config.toml
n_layer = 14
n_experts = 16
router_logit_norm = 2.0
lr_router = 0.000777
attn_scale = 0.177
parallel_block = false
init = "normal"
beta1 = 0.9
decay_fraction = 1.0
doc_mask = true
Below are experts of layer 2 (counted from 0) of a mixture-of-experts language model. Rows are named router (the router's row for the expert), gate (a neuron's input weights, with its number), up (a neuron's input weights, with its number), down (a neuron's output weights, with its number) and show model dimensions 96-127. Each number is 128 + 32 x the weight over its row's rms, rounded and kept within 0 to 255. Numbers have three digits each.
Before each expert's rows: a language model's description of what the expert responds to; "mostly gets" lists some tokens that are sent to it at least half of the time. This comes from a sample of Wikipedia text that the model never trained on.

# expert 9
What it handles: Column headers and cell values in wiki tables and infoboxes, such as millions, Present, Occupation, Website, No., and digits.
mostly gets: " ·", " JPL", " DF", " %", " SWE", " Turnout"
router:083154139177121090127124100161085126118125106157171096056081082130145104171159095137128153115141
gate0:142131108131139142163185176186156110084184101100131146099130101181135101144070110152114149144135
up0:107174121059100186156120136134142127099141107093107060083123150175068147152161128095074144120092
down0:108103176150130087194118076119084149156118136141123088120068050156138102117086114117119024105124
gate1:095127115125133155109129120159171135148099099199140116126177151094071197074100149143113174119198
up1:115130111161152070142174127106102177089119131163102114107122142137123037183113105127186151071111
down1:079158142124127145176130166098087126136086121118112173091136114133159190103098070091159152143064
gate2:134199149157122131104158155151117094113083092061110163092147129107175117103133102130130135141072
up2:159141135106067099110109179109119077162141162143166148088123075177135114125119100097160105134126
down2:139134111194153146164131138121122157117163127162127089133161189147122132103146179080142145147114
gate3:052135111147105160134127119072122121173088125098145130148183167111128098112109126173123132135094
up3:147061205125166101106131114161151123105084194134129141107105175086126134069077087081163160085163
down3:156135199214094097121189113057151096160173161130128126155117121156128138137150112134107091121144
gate4:125118158132126102115135151118091150138142121166111130111099131102154151133127126197130104124104
up4:109172106122147188138152095143099085121124100047154112129188019197126136105130124149128147139200
down4:080105152106082166117165125161157128183090125179153113127116130140110183096168171102125121089139
gate5:148109143092079126160214093150101173131114149112097168088182130149152144087147118084199145100107
up5:175161089119092174156145069155188222148145104162076132136149094082153116200213111114119092135096
down5:174095125167114132123117141144121173064178128123114138092122088154086138156138119161147130122164

# expert 14
What it handles: The digit 9 and other year digits, table cell separators, and the = marker closing article titles before a short description.
mostly gets: "9", " among", " =\n\n", "–present", " votes", " draft"
router:078081096086120101168103096043141131141145143114112062154136152155097121137091107130125122161115
gate0:127144146164147114128147134149107188129199100160132095171141136104138124155129136084157093072170
up0:110113091127119102143152126152097165099120143142135115111053122087110069125155130134116122146156
down0:130156119107144174152155149140081110161147176086125101124146127117146102103152181108175080145091
gate1:146132129182123115126089124074129081147159082173077172094075214129137194148156119111092100129069
up1:097145161113107164110144137093121141098120135092138088149055159136140108141062089132175125117163
down1:079098121115124163108174155082144134143134174125180121144118072080081116098148141107149101130155
gate2:092137132137180000157149103189134100134135133152159177116095077113124148098058181133140190137107
up2:184114140165053222114024116097083159110160168097113151164134195143123138159177129173082092116128
down2:074072111143077150119186091140135090162105197090159112115117140075128134042115104103140110143116
gate3:077191111153120094105157142073152125139113157157128147168133130091109115115077164121140155177122
up3:127156127139097094134114110108112119138117150102102117195101175128099136116120164110178134160117
down3:097164140181101152116109124146121128147104160115193093154074130148090094150070121140139135092155
gate4:091154090097136131074120146159153129131127161127090166058170116138121177172101106084173130129111
up4:110146128112169151162131138099127102175104150097157121214113104167138070104139173106118178100172
down4:113126117163157091199159142104123086117121148109119088122109090066155172140137133106161088088142
gate5:158127165129117114129101075125116190136195134247148137135070146145105166142117156110131126137180
up5:140126132097159086129102111165063071146157177086115134161130142156104114179129097124091130101136
down5:109133113132153137109144119084146141125073099167147133101074096097107143115131148176153114162073

# expert 10
What it handles: Commas, articles and conjunctions in ordinary running prose, e.g. the, and, a, plus although, almost, nearly, older.
mostly gets: " order", "iz", " although", " almost", " nearly", " Sports"
router:133166109131158117158111146129064124121085144122170119075127139106178078153195108130170095106115
gate0:101109101143118140113126112153123110107149106121109125133137186152121096080183110136108148249134
up0:177133208139097138176120076121101073123136051099118169100069135112165139097114130135137075088145
down0:108147125134109136093112097171075103130152135047147166096085152151122141093129114101099149134137
gate1:086155096148114103143114105102086109069157139113125103151126130122047106104170100092071121110109
up1:130139094135143068114036114124137172145159148167079121137115168058125111101124138129111109125138
down1:117069126087151059143115125156081181099117185078130077187101107112097051122148079175134166079108
gate2:137115059116128155126058093090146179133140125071096128162113123142090162121156157149164121111146
up2:120090110102145147146142184083195099087163127136154130124098101172089123127125168119168139113141
down2:137142111129112107114132147134164102189103098163132168075108098121126177119135121083171104046135
gate3:083161154065173000103109151108086139126095153116134124138127175100135106131119076036121165122123
up3:132057155154115203101101118153150134088150088107108047129141108129117086111151182145092083168145
down3:106118166122122151089147165108197116051174135143100193156156101147138155182156089140119080228151
gate4:069118096116161118138146188155119070165160104057181106155133119180100096098147077089120103094126
up4:136141123106112146155090136092118165205068153164128142118142184153144076139152128145134139140176
down4:086098159113079128214096150128137127152131134123155156105153093101167155114146162096087122105138
gate5:078124155154102172097186179072151182174147180195102120112114159061090194065113135069125175145135
up5:125132118163134160161166190108060152152174161109101118105196142150159121146165097122151136121194
down5:149123129153132146136149121171081124042094144091109124100060151133121105080162038152144141084133

# expert 8
What it handles: Common words and word pieces in mathematical and technical explanations, e.g. regression, that, can, test, plus == heading markers and $.
mostly gets: "{", " test", " Mor", " sent", "ob", "ization"
router:183100185120165137146091160175138138105100091123182176066121143090153140121151115141086098110110
gate0:181090155037142174152128136111133082087106148091139109091098145137163054134134150118072133122067
up0:108081165135170178171174137098122115167032107158122099120130152071120129146126105161103108097068
down0:093147177149156197086170121121089094152119144167140127127139108152086050114108095141115147076150
gate1:080106180204143092083108128124128117090101129159139128111108142106118127158083090144152119089143
up1:147133192146146167090072138151136098126097183189129092132111160094125183072155103110184126124211
down1:123118110144110156138146087155090149102107029107150158127131145146142151098108064116138124161056
gate2:095064088066076114106089091128129063119170176108076132150130130120154101097130108133029165184152
up2:115176080126134108131090148069113116199099210104134084111133055144128115169157063172114144119059
down2:155076134097142136155082102127120137109069130117124086140110101118051188188082152092080129127065
gate3:116168120142118148174122161128154114153191152189139176133169127118127109176113170073114159167154
up3:153171118143078159131125118159096126169122153117172133121150162122096129141086112121157130116090
down3:104096176172136086145132053136183095142112106152130179133127050163131113205075154087162124071067
gate4:177106095166181150122184155087119132132130157190125171144091138062084141101097153104108103120119
up4:128122101160228111126132144149105146112032115161104129075107111138137169118131068139130081087058
down4:110130106130150152197200092179120048136058074090164167119115129168126074129144138156144102094106
gate5:093162129095131144038129176101114110166156136125075082103142120112104095100161175093106191131137
up5:114090145149185128084150136122151097116135144155113111106096120141175108139107124141127133137123
down5:125134120131142098064191151139165151101171136171095113135080087150148054132117160122105149135104

# expert 7
What it handles: Word pieces and hyphens inside names and codes, like Win-chburgh, div-ides, PSR-2000, often in election or percentage tables.
mostly gets: " voyage", "ott", "wa", " changed", "-p", "itt"
router:164122157193122130164106146146113099128078101084144118067122112084173117097107150155087107064162
gate0:107173122145127136162076138092096122214145104100125151088132097054149150157144146087148102109160
up0:067142168102183132169160082152169168135092144088134167140120150113152097084150129158071171145128
down0:129104071110087147129147199127185078179140145153062155137093115151158109081053163120151126084149
gate1:164196178138125156140110102091072126087111142086161104100128095097140127093118115134151159103103
up1:142086086116173151116126078167136149113077132095101093156159101123100159123181106130113148119066
down1:098130108098126114129191180095088104142176102137149140081147128128091121080096127160183109125125
gate2:100098135146088152178102142133214086146129178102137100156115071098049144073125106114058117121079
up2:142149159104111112133113120114120110122111106149130157123195133162139170144201096145138148103056
down2:107110152116149138110093144131172062092138184120120130121142193114152079108114197110138152101148
gate3:135134158127094088106038118153171149076100061151054113069110080139087116127138144097151171131107
up3:110120146177124123111094215034066151131116094141122165129093139148127112193127118116172081090163
down3:128125081117123178118092144119090139077166159111161138092081126120147137096104169065115133155111
gate4:145135148150127131143103125122112129095148062111120132167057132196136142115094130154136119112181
up4:103116084156147151108173117171116159123109162144174116098138132140092132125130119133120106092165
down4:082164180117108227066096131144125149137125187152182117135197120113132103101115166096153162218098
gate5:128086072166133134183110029052125167155102120135103130140140184093097095089121188155135116056144
up5:144125130068125132114141138137114113114100120170148126102111144138171214098190093138182126130104
down5:148155128151169089128093139138076180094142049150142139168094155133082095106151132130096165159093

# expert 1
What it handles: Mostly word ends or content words in argumentative or plot prose, like However, blame, politics, dead, plus hyphens in AK-47.
mostly gets: " past", " However", " Jersey", "}{", "uck", "ih"
router:161086136166179136154159137140099134164089088091137140088172092124138089145168182149090189065088
gate0:096107168179133118132102208119176185182109150185134083142113165138134114114111081105109111138056
up0:119127126131167181180179186093093170100141126149195120063172113173139098147114102157074112073100
down0:182195103174124173103122103094133113134125140100065094102166126088150111083107182134150106141159
gate1:184155180141128107194141108077117097107145124068103211167162166115110108167178124100142189097115
up1:159149154149127093161136172108098087121140124123073162158161164169081095196093153139127194095063
down1:109149139131189147106116126203074109141157100190169174111147095097133193193171084164123123116126
gate2:160153110186088123142178096084148120163155088155101179080175133182114145130139147181130160111086
up2:153138043164180087082170151143068132162135068155100097143120105142164113078143148141089156093126
down2:109115115096122125137103137090130117100099121090181165105104106180142106172133110174086152184116
gate3:167110124085102131086161123092162136151159148144157120177142119126146113138116097129123157088162
up3:107122075120132132112091135112163102131087158057133100172168145087087112090076075150116113139179
down3:073132179086152143102162114092156121139116101134152127100182154157138099162103100086102132113112
gate4:139163121111106157109201181142137140064097104142111090128217117112100150132103187132129176095124
up4:148148184125085149191136065125132108143101108078212141087189105155157124157187113219134121055110
down4:108093138109167139201139111172092131129155127063143180066099114152189085072062090164122169166145
gate5:107087087149152134120165097127139107160133123081107116137129106155085132141099129141171077105079
up5:109110105141189145135213102105157115179179137111156150135115141144076109158126114100173083099097
down5:128239176129079169122136145197132124079086123145131160115122146096165116126204140177120148123166

# expert 13
What it handles: Nouns and word endings after the, a or his in descriptive prose, like world, front, flowers, B-illion, Verm-illion.
mostly gets: "ul", " children", "ite", " Great", " written", " mother"
router:188143149150132151106116147138104115111122113097166140078098137091167131124143116154116091112168
gate0:124147111076124139126079160095091134185151108123085141090128132098128098112138188141145082053140
up0:168111111091131172136112140185177190108160187103090144168153120102136147122163113119142169109159
down0:146165120094106139135089184170122125158120125093139143173187080146144125125138123101128132109127
gate1:132160180143084081086123086142083167145100097114075106074118111174108070117132105079159132151157
up1:095122138087062140057141160119132144104101131070113162090158120156148159101116146141124078168148
down1:119147169103151094171131141088147084127128176101122124085125148159127068137118116122129133095077
gate2:140146076094133122142070111108093163139093145051134128077157128142085124093072125089129117123085
up2:183126079160128119158149156131191134161144123122148130091098146126061124144121083139094114105113
down2:114092109139104120129137148149126101162089107141128091101123085081149148082106173164142122100184
gate3:146119180123087108131157138146150174139047176186145071114192076128122095085147132102103113123099
up3:118138143096140144140143168068136130097105148115147113163049128092158187164182165145112177096138
down3:128127176177121100112123130099091108108189095110113145117172140112078168158131140173165175110149
gate4:110127119099084167101178124120113076175077113118145112178189109148070095102167086156111123142146
up4:167125070128144136202096131099079132148085141149107161120127101145095136095104034142143146149154
down4:171089131114196144132133145136099126187130101096163090104157153131141123119131054162095126133145
gate5:191149100084154172093113098146140105053175106115169124160091129181093166152093128159086142144135
up5:079089102198147161182153073147142167085168175147122107098155060170126128085136129090178125061115
down5:119134129088108098129177128156103168100147105151166127146122146103091153127113149132118104103088

# expert 12
What it handles: Values after infobox labels and first pieces of proper names, e.g. IRST time zone, Running back, MPC, °W, Lake.
mostly gets: " MPC", "°W", "″W", "orn", "°E", " Boston"
router:079155085102118122075158097126126158148135135166109198217117119138113170113117164095167150148121
gate0:181154070111130065145156113133133101091140098169073124114157107186128178163084099166093123122103
up0:112101123117124183154132136113138192099126151121133141067077135106061079145113118122088126131134
down0:138153100110144096146142085151172069123160154149115134106135106122088128096139208174097139092122
gate1:172102119111062114153100153132158106097105146083090126161123114078101206105173128213095128152094
up1:086109099101126146086084127187152110112153150133138063155125096115115152128116182121084112156167
down1:134099127113118091147156110136124145135152141130150138123147124166095078107116194157039148143116
gate2:087153072069119127139157118141092100131109181129101088177143149083090093152212152109134171146142
up2:181186153159155159134118134115153150088148147107102119086114019117153170085121100143096109132084
down2:156128169057175113143128131117142175100073122066166161089135115097160065069153053125136117099110
gate3:053079123096102142140167178149129108105129165131127084079157099116108139138052129128100128082140
up3:079138110139171147134108151119120132139134090188073105117150144160206136156120072145145164148084
down3:125175147104101128145132063127103139152144138098188110123112091102146175111131118160112094165130
gate4:173166125151146076129179072158135104095084101121158130158110136118118179065156118094115123136075
up4:156136127172174061130077125175095114118129170141113140100158176122100081103152110055129112158171
down4:135089144113148142118122120137194137138168076083134166101132103123163146159103093139145135184130
gate5:114153155144182141173068141096185131170073185106137074117131126102126119171116067105167104154132
up5:111134169120105099130165133105151142141114126078143174112101144099116110096064129116120114141131
down5:166186154151163093129124096193145178206136119123123100144118134130129185083133126077141149146131